Experts of a small language model: a softmax router.
Below are experts of layer 4 (counted from 0) of a mixture-of-experts language model. Rows are named router (the router's row for the expert), gate (a neuron's input weights, with its number), up (a neuron's input weights, with its number), down (a neuron's output weights, with its number) and show model dimensions 0-255. Each number is 500 + 25 x the weight over its row's rms, rounded and kept within 0 to 999. Numbers have three digits each.
After each expert's rows: a language model's description of what the expert responds to; "mostly gets" lists some tokens that are sent to it at least half of the time. This comes from a sample of Wikipedia text that the model never trained on.

# expert 4
router:538513456484492506497470525471486478485458480480525461493480485506487478487453536515526518449507498521525512480462483523491529536485546466502464537519498517513518492507523446468528453513545512527471538520530489465510464501497462503480482509486533527455480524464503458508518481452490510508525493529474465473523504538477499481510504524482532506511501521503470519497521498506447509480457486505451531502485526489498518509480470478492539444528511503551461516521511513491506497481516527459437478496476481479499518461505497484509510489539462466496531504482501520501512482486503481495547478529493477507510540514491521472461511481533485515506555506495557449494511527542501496499504537509537507494491512495475491529495540518491481500466522535516446485522545521493542521535523517
gate0:535480449487463478464538456520459522512503473483476512535535492514517471500485527483465518493448496480478488464517521511524482481494480504508506486517500514496507481555503512475498483494542503525514468467524510553426500486508503473539487517519489514499470536492496510449461475477509502522513506521499540537485481504474458494491516540516472529503508489482501478468508508526497515508461538552496505510486494510475457479482530490536521505521446478495504496509533551546489551535507501466509501441478495518528491467521530535514469518517480492488516494495503488463492458507527504458519490474508541506537473472515483444495508490456477487526461468493525491467498492525514478480507505469487547513524530496474464494514482484481488496448511490524465507491507515553467494497512568
up0:543496489471508458476519480531448528500487484524452506507513501510502544471490513475461516512446461523542489480453547515526517518482482530491494503497512506494520482506520502517500486505528518508513495487492517555486512514517492510489461511466524500470509516484505522461498469500535474492506477486495513544497483511495451518495541530512459504519499489500492513499566519504510474492499488522517462538514484508519435507495530541531508489552493473499517498535475540521492484503513483494486501445461473494487508492518530462479521509515468471491526514461491522454476481531496546453507484521484492507532478482537471479445521505461485477553491506553493519441512498529485424474466519458474469519505517501516517537560464509491494488474530514511498487513472490542505501491487492
down0:488458512514528517502489530535556489497501512533491496487468484552500489514528505514476494512516491500519499507494523456497508551505480456514480454478517509443550512503503532537529473505506512500510505519503520508515485475520419522510496483494470491546531553524519505534512504540508528522481509498513505520472499498487516513517479447475479497491551482525497492513479501477510493484511522518465475501533519477470516478487512475495485464552469484553519511527540508484472504494532491514475466518473529488510516553537530467503492516503455519435514534455522496512486512491494480525484470521511529524517488513496469487495497520497462500528534489474512488494513510496499511507476500488502532486542460550507494467490476500521517463513536565487434440489474483511529497484555547
It responds to: Word-initial prefix pieces. First piece of a split word, often a Latinate prefix like re, ex, con, dis, trans, plus table abbreviations like Ret, Sep.
mostly gets: "|---|---|---|---", "exp", "Ret", "trans", "con", "re"

# expert 30
router:534529542464526570494489445538487542486486499500537482502497494478504482476505498497526456483456493487524489509479561479499533492486479459489521532548486499527493533492507531511542501551448459502489507497490475505498550474481549485459497498480495491483526504545546496497515537516520509492469503502499517525542468497480531518503494448528483521527508505532527520536488477473530488476529512492500493469514487483489465479493544480479481546466522529474491493526504546488509523533498526517482493443475507482501483521477499511495439473484521501531514500509509506498485505456525493496534576469507529514495478475475469502489530491496489508474477500536477512518549469483507500526533498527479507524438476522530489470478510481458527500460514523513511505471485515511464493467515509
gate0:475497532536481451514503497469510477533489458516504463493524541542515491529526475481529435511467478487465516500545519544490564491470547491541507538485458500551542475525505480485549459511485494495512488483510491472505507511506575479541501508495492479512544511553484501472502485509483505484492519542529514496469530476487518502520509484473495476498460481528493497507464547467500511506482512491467514465484508498494487503462438514486493508502510476526489471513526497500550513518502502483518498488501497516490531542511485479520511505484474490568468550503462524543531464511522486501488536514490479497494537480482520484504533497515538532478481519516509501528482524483538532485458502531492498497540528451520536504496506480515517514510497538491499525460524531471514458480475481
up0:534484538481491523485509489486530517498499514485453457517492510511483484520497506501466535459470521541482494502477500506540525481509509519514507521481501521485472484531502443514489512523507516567492507497440508565499443488477467528491528532495525515505490514501516557525522493480507521489476482560482489488465524476523538478506530493475484481497472479497534478520486458544526475486494510490473529506499514507485502462535543510512485522507519500527533520512485517497474505492497511523492530488451492505526500513489501525517459571487538505473476493499501457535484498565484509494494555506482524549522505495531522513517480528474481511524479493485514513491510467515493486491500464457508488497472489494475456492548498523550495529553472509454535457547508485459461468485525531
down0:499511523482540454501521501438498496500489500492488496509541521502509509514530496485471508561489455460525498505478540518500557530496502506476484511510487526571486520493526492480514483491508506525458512508523495457532572536458518473588541463504491467449519539490485495494513480577541530483466454499450520491544467502487458475498492502517520542488471515492526508510485503522514495478477494493460491510519497535536482488505501523525519456506485510541483506513480464500521481491494534478528488500510502523462517509479472489498500490512508445525491478493505534518539463498530517524527486499487492452522507472476526552480492496485509535534513519527497505549516524499540536499534471488496495483490505509518468492488467509511526512510521521481514489528499519516496487481524530
It responds to: Final word syllables. Closing pieces of split common nouns and names, such as bom-ber, velv-et, mach-ine, Cru-ise, dep-th.
mostly gets: "ber ", "ug ", "ass ", "irl ", "agon ", "ump "

# expert 31
router:500437517495502517480498493509529553510508518475468521554442449489512487517497505510496500491466508502469483516493489528468512531524479486541494466522495528465545519504451513494473465498512479514526470525493492536498545492511576527500507497507458521473520526546537506506528502519485538496558512479492537529477500486495473516524527490480486507485508463511472546508489512538510517481455540519510490454496485521492533504462470480488498533486513479483490505503517506491495476494515517514520497463481480525486517480515519548472486479474491548523483471504491510536473532454498489445470428499500529501476546492527505511488517505499529504498483465514469519518512488487487536487513481491488492543522488477499481487497520443513560490481465455489488512453517529536459478477477519
gate0:466480505476513535500503532534516514520508506502464540483505505502499458530491483522466525464482510486501491512500460446505502496513486529489498522492513524466546494500483505498467511489550518474493504524478533516448495521477538493498509528520508479471504525531493530508491496504475485497528527514520509500515520487546442515496533533502544478510532500490505476466453452549469502458485530480477497482468482530501479485539458490500468497514500490518541473506513484495490496539511500484487474496502476490464529516482494511514516507530547509528489520514476546495499533567481524502477510438499496436508516464447552482483491507511533469527456478505482564507465469513485511527443492510519499535506500484494501539457504504485462506506474464500484470512463496514490439498532558
up0:487530545521470473457484440484508501487499509474529478499537523499512477492511519490553526491507463486508508493495478488562528518498516508472472451502502494508516502473505494469542510503493531517475470497467516510507492511474497502516523478507484526504480533485466450475542540492543484527513488493459488461479506495491517512512476473475511496505541468473460517491506497452523525491476504552530491479524516542467485478513509470487509518520530493479436498477516504524528503466531510503522494481470500536489472498469521488463520484416503494512534521469513515512494505484489480516525490527506478496513503488486463535498426521537490524489474496468509488444495541504464507468530522489483506467578426489496519492496483545517498523531512474467496479502513472463486476536500518
down0:513449512510511499484517532503517498539485508508536466502479535539478524499486465468537473501494511518477484502539464459494506511514555490459501534514510506549472461478491500525514525531476501494517455538495476505519500458514491472518496483495491498496486474494524527491522500558524508515525511499485521511533483516485501487488498480501487514524486466509489514508547448515505500502471484438512528506478541495550478468481539524534488453462548479515446513507462524491512505492459514456457466497484499515449549491520527488514451478515524488491525506507507477504505466513499513478468547461513534485517494544464498498504511460489469501489480495518466469507506491490539481472501506547456540518514514500511516499471486455545497524469467528518529463534504487488523470434491479
It responds to: Plural noun endings. Plural endings -s, -ers, -ts closing names of sports teams and other nouns, such as Steelers, Chiefs, Thorns, deaths.
mostly gets: "ers", "ks", "ats", "ears ", "ards", "thers "

# expert 62
router:524480464482473532538492523491540526470478483481495497511548462478528474513509475525489486512511499504486507495524447503488489480487531512468510499478512515496491465486480500481474519547503501490502527484486550517527465565516474511511512480510506510498527489486468460521490497529501430485524471496542475502563506491471526499542476455460483539518547468510530504450517490520517501491521490446480471501472534491508537525543505495523514471479522506533490470533453497497516525514541471492500472466516490470499522529515489485491450460505564516473506487523516534531478526470514488507507518481525463490496502538530505462453527514458470481498494490471483492523503452470452470492490505481507485506508504491472523487495522494529543541484520486519496466536469519463530530535488502
gate0:486478491517539524510473496498511451472497518478472533494496506494473496468535485483524473486491519469525494506451498563523509500504568501510518497478471491496514491470503478543471513511508461490473541484479532520487517517501499503497520527480529498467498514532506530514515522497499469512515476487511476491519513507532504479519491511516509527453544511462532494492486556538455469492486518566539542496525511499473517489509467498444504513518490497508511497528522516480498498470517480468487468491472477544488483515499511523530478462550485524526479469546488512518513459481521507460505549520495498503492492509478543503494497526523513498494502529484501553525558491536499505515507517530522508537415485516497475489533470495495546529526548520490460508480557508509548492459534547
up0:545512470502512487477496501498500458524517451503507514506527514499455479495466551472529483464497515525514455519474486521556501498466505510521497508518504556549507488481487449508435483494445478510500509506483522497471494481507515443502491545507490488465502521492496542500491530499480504500509490499532453520507485441500521505546500550511432489536521509505502546500519505460465510507476528500464526482500503476508494504502488531484491545524448513541494510510499494506496443464513449472495502506552484522491521503480519529511493494523512488508501507529517478491514513519528483453476515475505499468506508522487536478537566461475494488504460524519502518504464476484540509490499518526468500445469488507435476487504467470528514495476533553525515511476502499501508466495511487
down0:459556480522497508456505487464484489441480515495505491521481499472497481455470494471509504472553484499514467475515514489520518492511524529548531519500502463492484499506545489541476476533498494497471526483468501501487471510513495518513454562547525516508533479523462464523438510476489504524474525510469482483468542512490457511485453483500448466506484531498525475448493528512495511520488537508476533473492535494531500509500478464485479488476532486497502480544520520515495565501523500489513518482520499463527487531521514479511449466495488505519499517512483474472437528511531516510489500505492490517512512510508480523482511552492441494482523501537510509500493487490504476455478502510524512497488487447467535484482505557461446488514504501501442453505495518491501475531485498
It responds to: Numeric table punctuation. Punctuation between numbers in data tables, such as the ( before Fahrenheit values in climate tables, decimal points, semicolons and pipes.
mostly gets: "(−", "Majority ", "× "

# expert 15
router:486500496475467446482503514510496528523470479486512474475466483459519483520482519492464527498504475522528495503465537539495525540492527536515490504540490509509515512517507486507489487468494490491508546480496491490488475473457468476512488499480473540473484528521540482493512460450489470476494479526504475474541481475473469481510553524523515465524493542478476521519497525436463512533445455471524510503500537475526460477452473486448525472502519488496519520499541508487503448506544483480479474513514514453446492474524506469511533520510489478492542532498505519482478449474492476457517531496500468529505503498489518489513492507494467490552468496511513521483493530531466456513486530495470515482503515522485534501505510499532498485502524539511499505505524439554521532519542523
gate0:495503499504461513513506490484497488492470501452525515503526497522513477513488509478488511476479533496516490519518535472472497499485505494464518515508457510512501478531476493530521508523447479495524529507482538510494467549494521512487511542497513478502534518535500480493488525513470487518470515492491479483513505508429528505520537512468486492536467462543537491483496496560521533485508523466458439526526460536475464474485460567501475503481512516546510470500518542447453511519464479474495499505496458493490520504466451486530478504520512486544506513503486478550481520494476512455540499499520509482502532487499544504490504534487492482542479477563511476510538461514512507545503485538509506496493565505460503462533489498510491485482449508512465512548515496509507455481521487
up0:496506522484522478504494505498517484493501461518511499471475528444478541510496489503486505524499474453501535513500480500470520508506506477519461520495508540446494488505476507503508514513509482535524481510527469446501536423511466529534493519504510487498515484492505495466498545491500499475493467546515515542510485511486483468518500481503455507500563528490483509504485502457462480530528501492513523517500541506499497486493532512509484495497480520494470571503487516530516514502499537489515518441440521499485501486468475540520466509466533469491463491514480463451530456514518478549467485500542531512468464520518466538502509473476518487480476513446499538498522471519526521496482500492478532498484532540547494501462496544451468571519500514511462519496499509497484511501457465
down0:526519504504529515560509493502482526505536510499479476499510529487500503535545469495545493468507533505510489573536529494519511449501480500489488505473526509478501481517528534462479465493513530482497543476513482478474487564523527510499498504504449503530497463447500519525500542494515536496495524512503502552449480518523531453476549440515502489493494453525509495489520485503499490539470490536473514567545499495490507493488520509475517507500519481483488505506530474476523472454519459517519495486513516546471493493525478528511494464500546505489490480494455545501496450505452485513493524520472471498486524503513471491500459524461487470458515490508486515490461452505499513504487479471486453503521489527479519528499484550491498529543482520489490521448537489472488512478498483
It responds to: Organization name words. Word starts inside multiword institution names and abstract nouns after adjectives, such as Food Inspection, Peace Advocates, safety concerns, venture capital.
mostly gets: "Sab", "Chand", "Abd", "At", "Bra", "jus"

# expert 58
router:484492506450484487546511512500519466472504514504482523476520505551517532498483494527508506501528498518501534482544522485462545520502454520513504531451488472511466471501503526504510478504537504519489511491442498463498497485472503468489517483494476501516540472469476525433527511476495459537547526485513520508489477481480499504518481463541499496473509509465457508496502453489472486508534548490481512497509504488462525460512512490521507541463500480465470455469532483469534544537526496492527482500479522467517484510504484464482500517515511467500485536475447543481483497553437489483494533502532509497473535533479478497473524500480467489503542545464476509459504550503498522458505496486498500487496488504547537497524487488506491470472470479519517476534502511542523521542473475
gate1:501526548518479506515501510536504522509515526475517477494487524448534480438486440488462493531503511456468452536477514509500491476496495507457491483533550495491488491472453486511490526483469483493436548489474528535511543514501487488459508482548512479503516486497542469508508517509456538511488450483468478469534504494519501504491501489489526513451514483465504470461431482456470501483464523550528484526491528515505491517496492489504479496503465504518459501506507500493508472473503499471477505519461472553469473483487500486483513512504509500497504497456515502500525465516472474533510483516490497495544533492476482459511479520505504519458487491499489470501513506476530504480489481486503509510427477524513470446453552510503519495512485491515516515515547539476493552535501518
up1:500547517503514525495505483485495481463496483545524534506430476467466502511542516550461534514506505452490515498513463515498514506530559485477509462484543508503495494484517525479494518490477500500536503495500517470499460471507463523487509486505468528517478490503467518528529483528477506525473469476501489508528519513520473455466517515493532499456516493494476522493478486479529500520508495474447499484513485486593535552525472480533533523487534501492508500486502466496502478497549514461479436520531545438544516509492537504530496526495467479479484500471483484495507536497459525450507485521488542508498506501515528499503476495526518527506526493451509494464519482518464471503497517488497484499533512492500474492475448509516521528541544473455547506477511509473488490493526495
down1:550497550500545474453512522496491524508486477544509485530514446487509503480486455512563491515534472491472483469505473520538521456553490506500496490478542468524491511507509536493522524525514496482504542506519501492471511505502522485507486515491465492506471505508499514493506494526517489505477535559512459512518518498517484532476525482508476481532510491526500525509492513513468561548476493512529503478511490516480489488492498496447495497539511531487470476535533487508509505509538499488523466444505499508492487499497493517465481514486527513498478540485435534511452513515437517500489513483500494510439486479500486507499502491526508502472506459503485558476503474462477530500472526520480543484522491489526501526498463467497472512486453491553518427440545455515509494503534527
It responds to: Table cell pipes. Pipe and semicolon separators between cells of numeric tables, such as climate tables, election results, sports statistics and asteroid lists.
mostly gets: "–; ", "—; ", "JPL ", "±% ", "%; ", "\"; "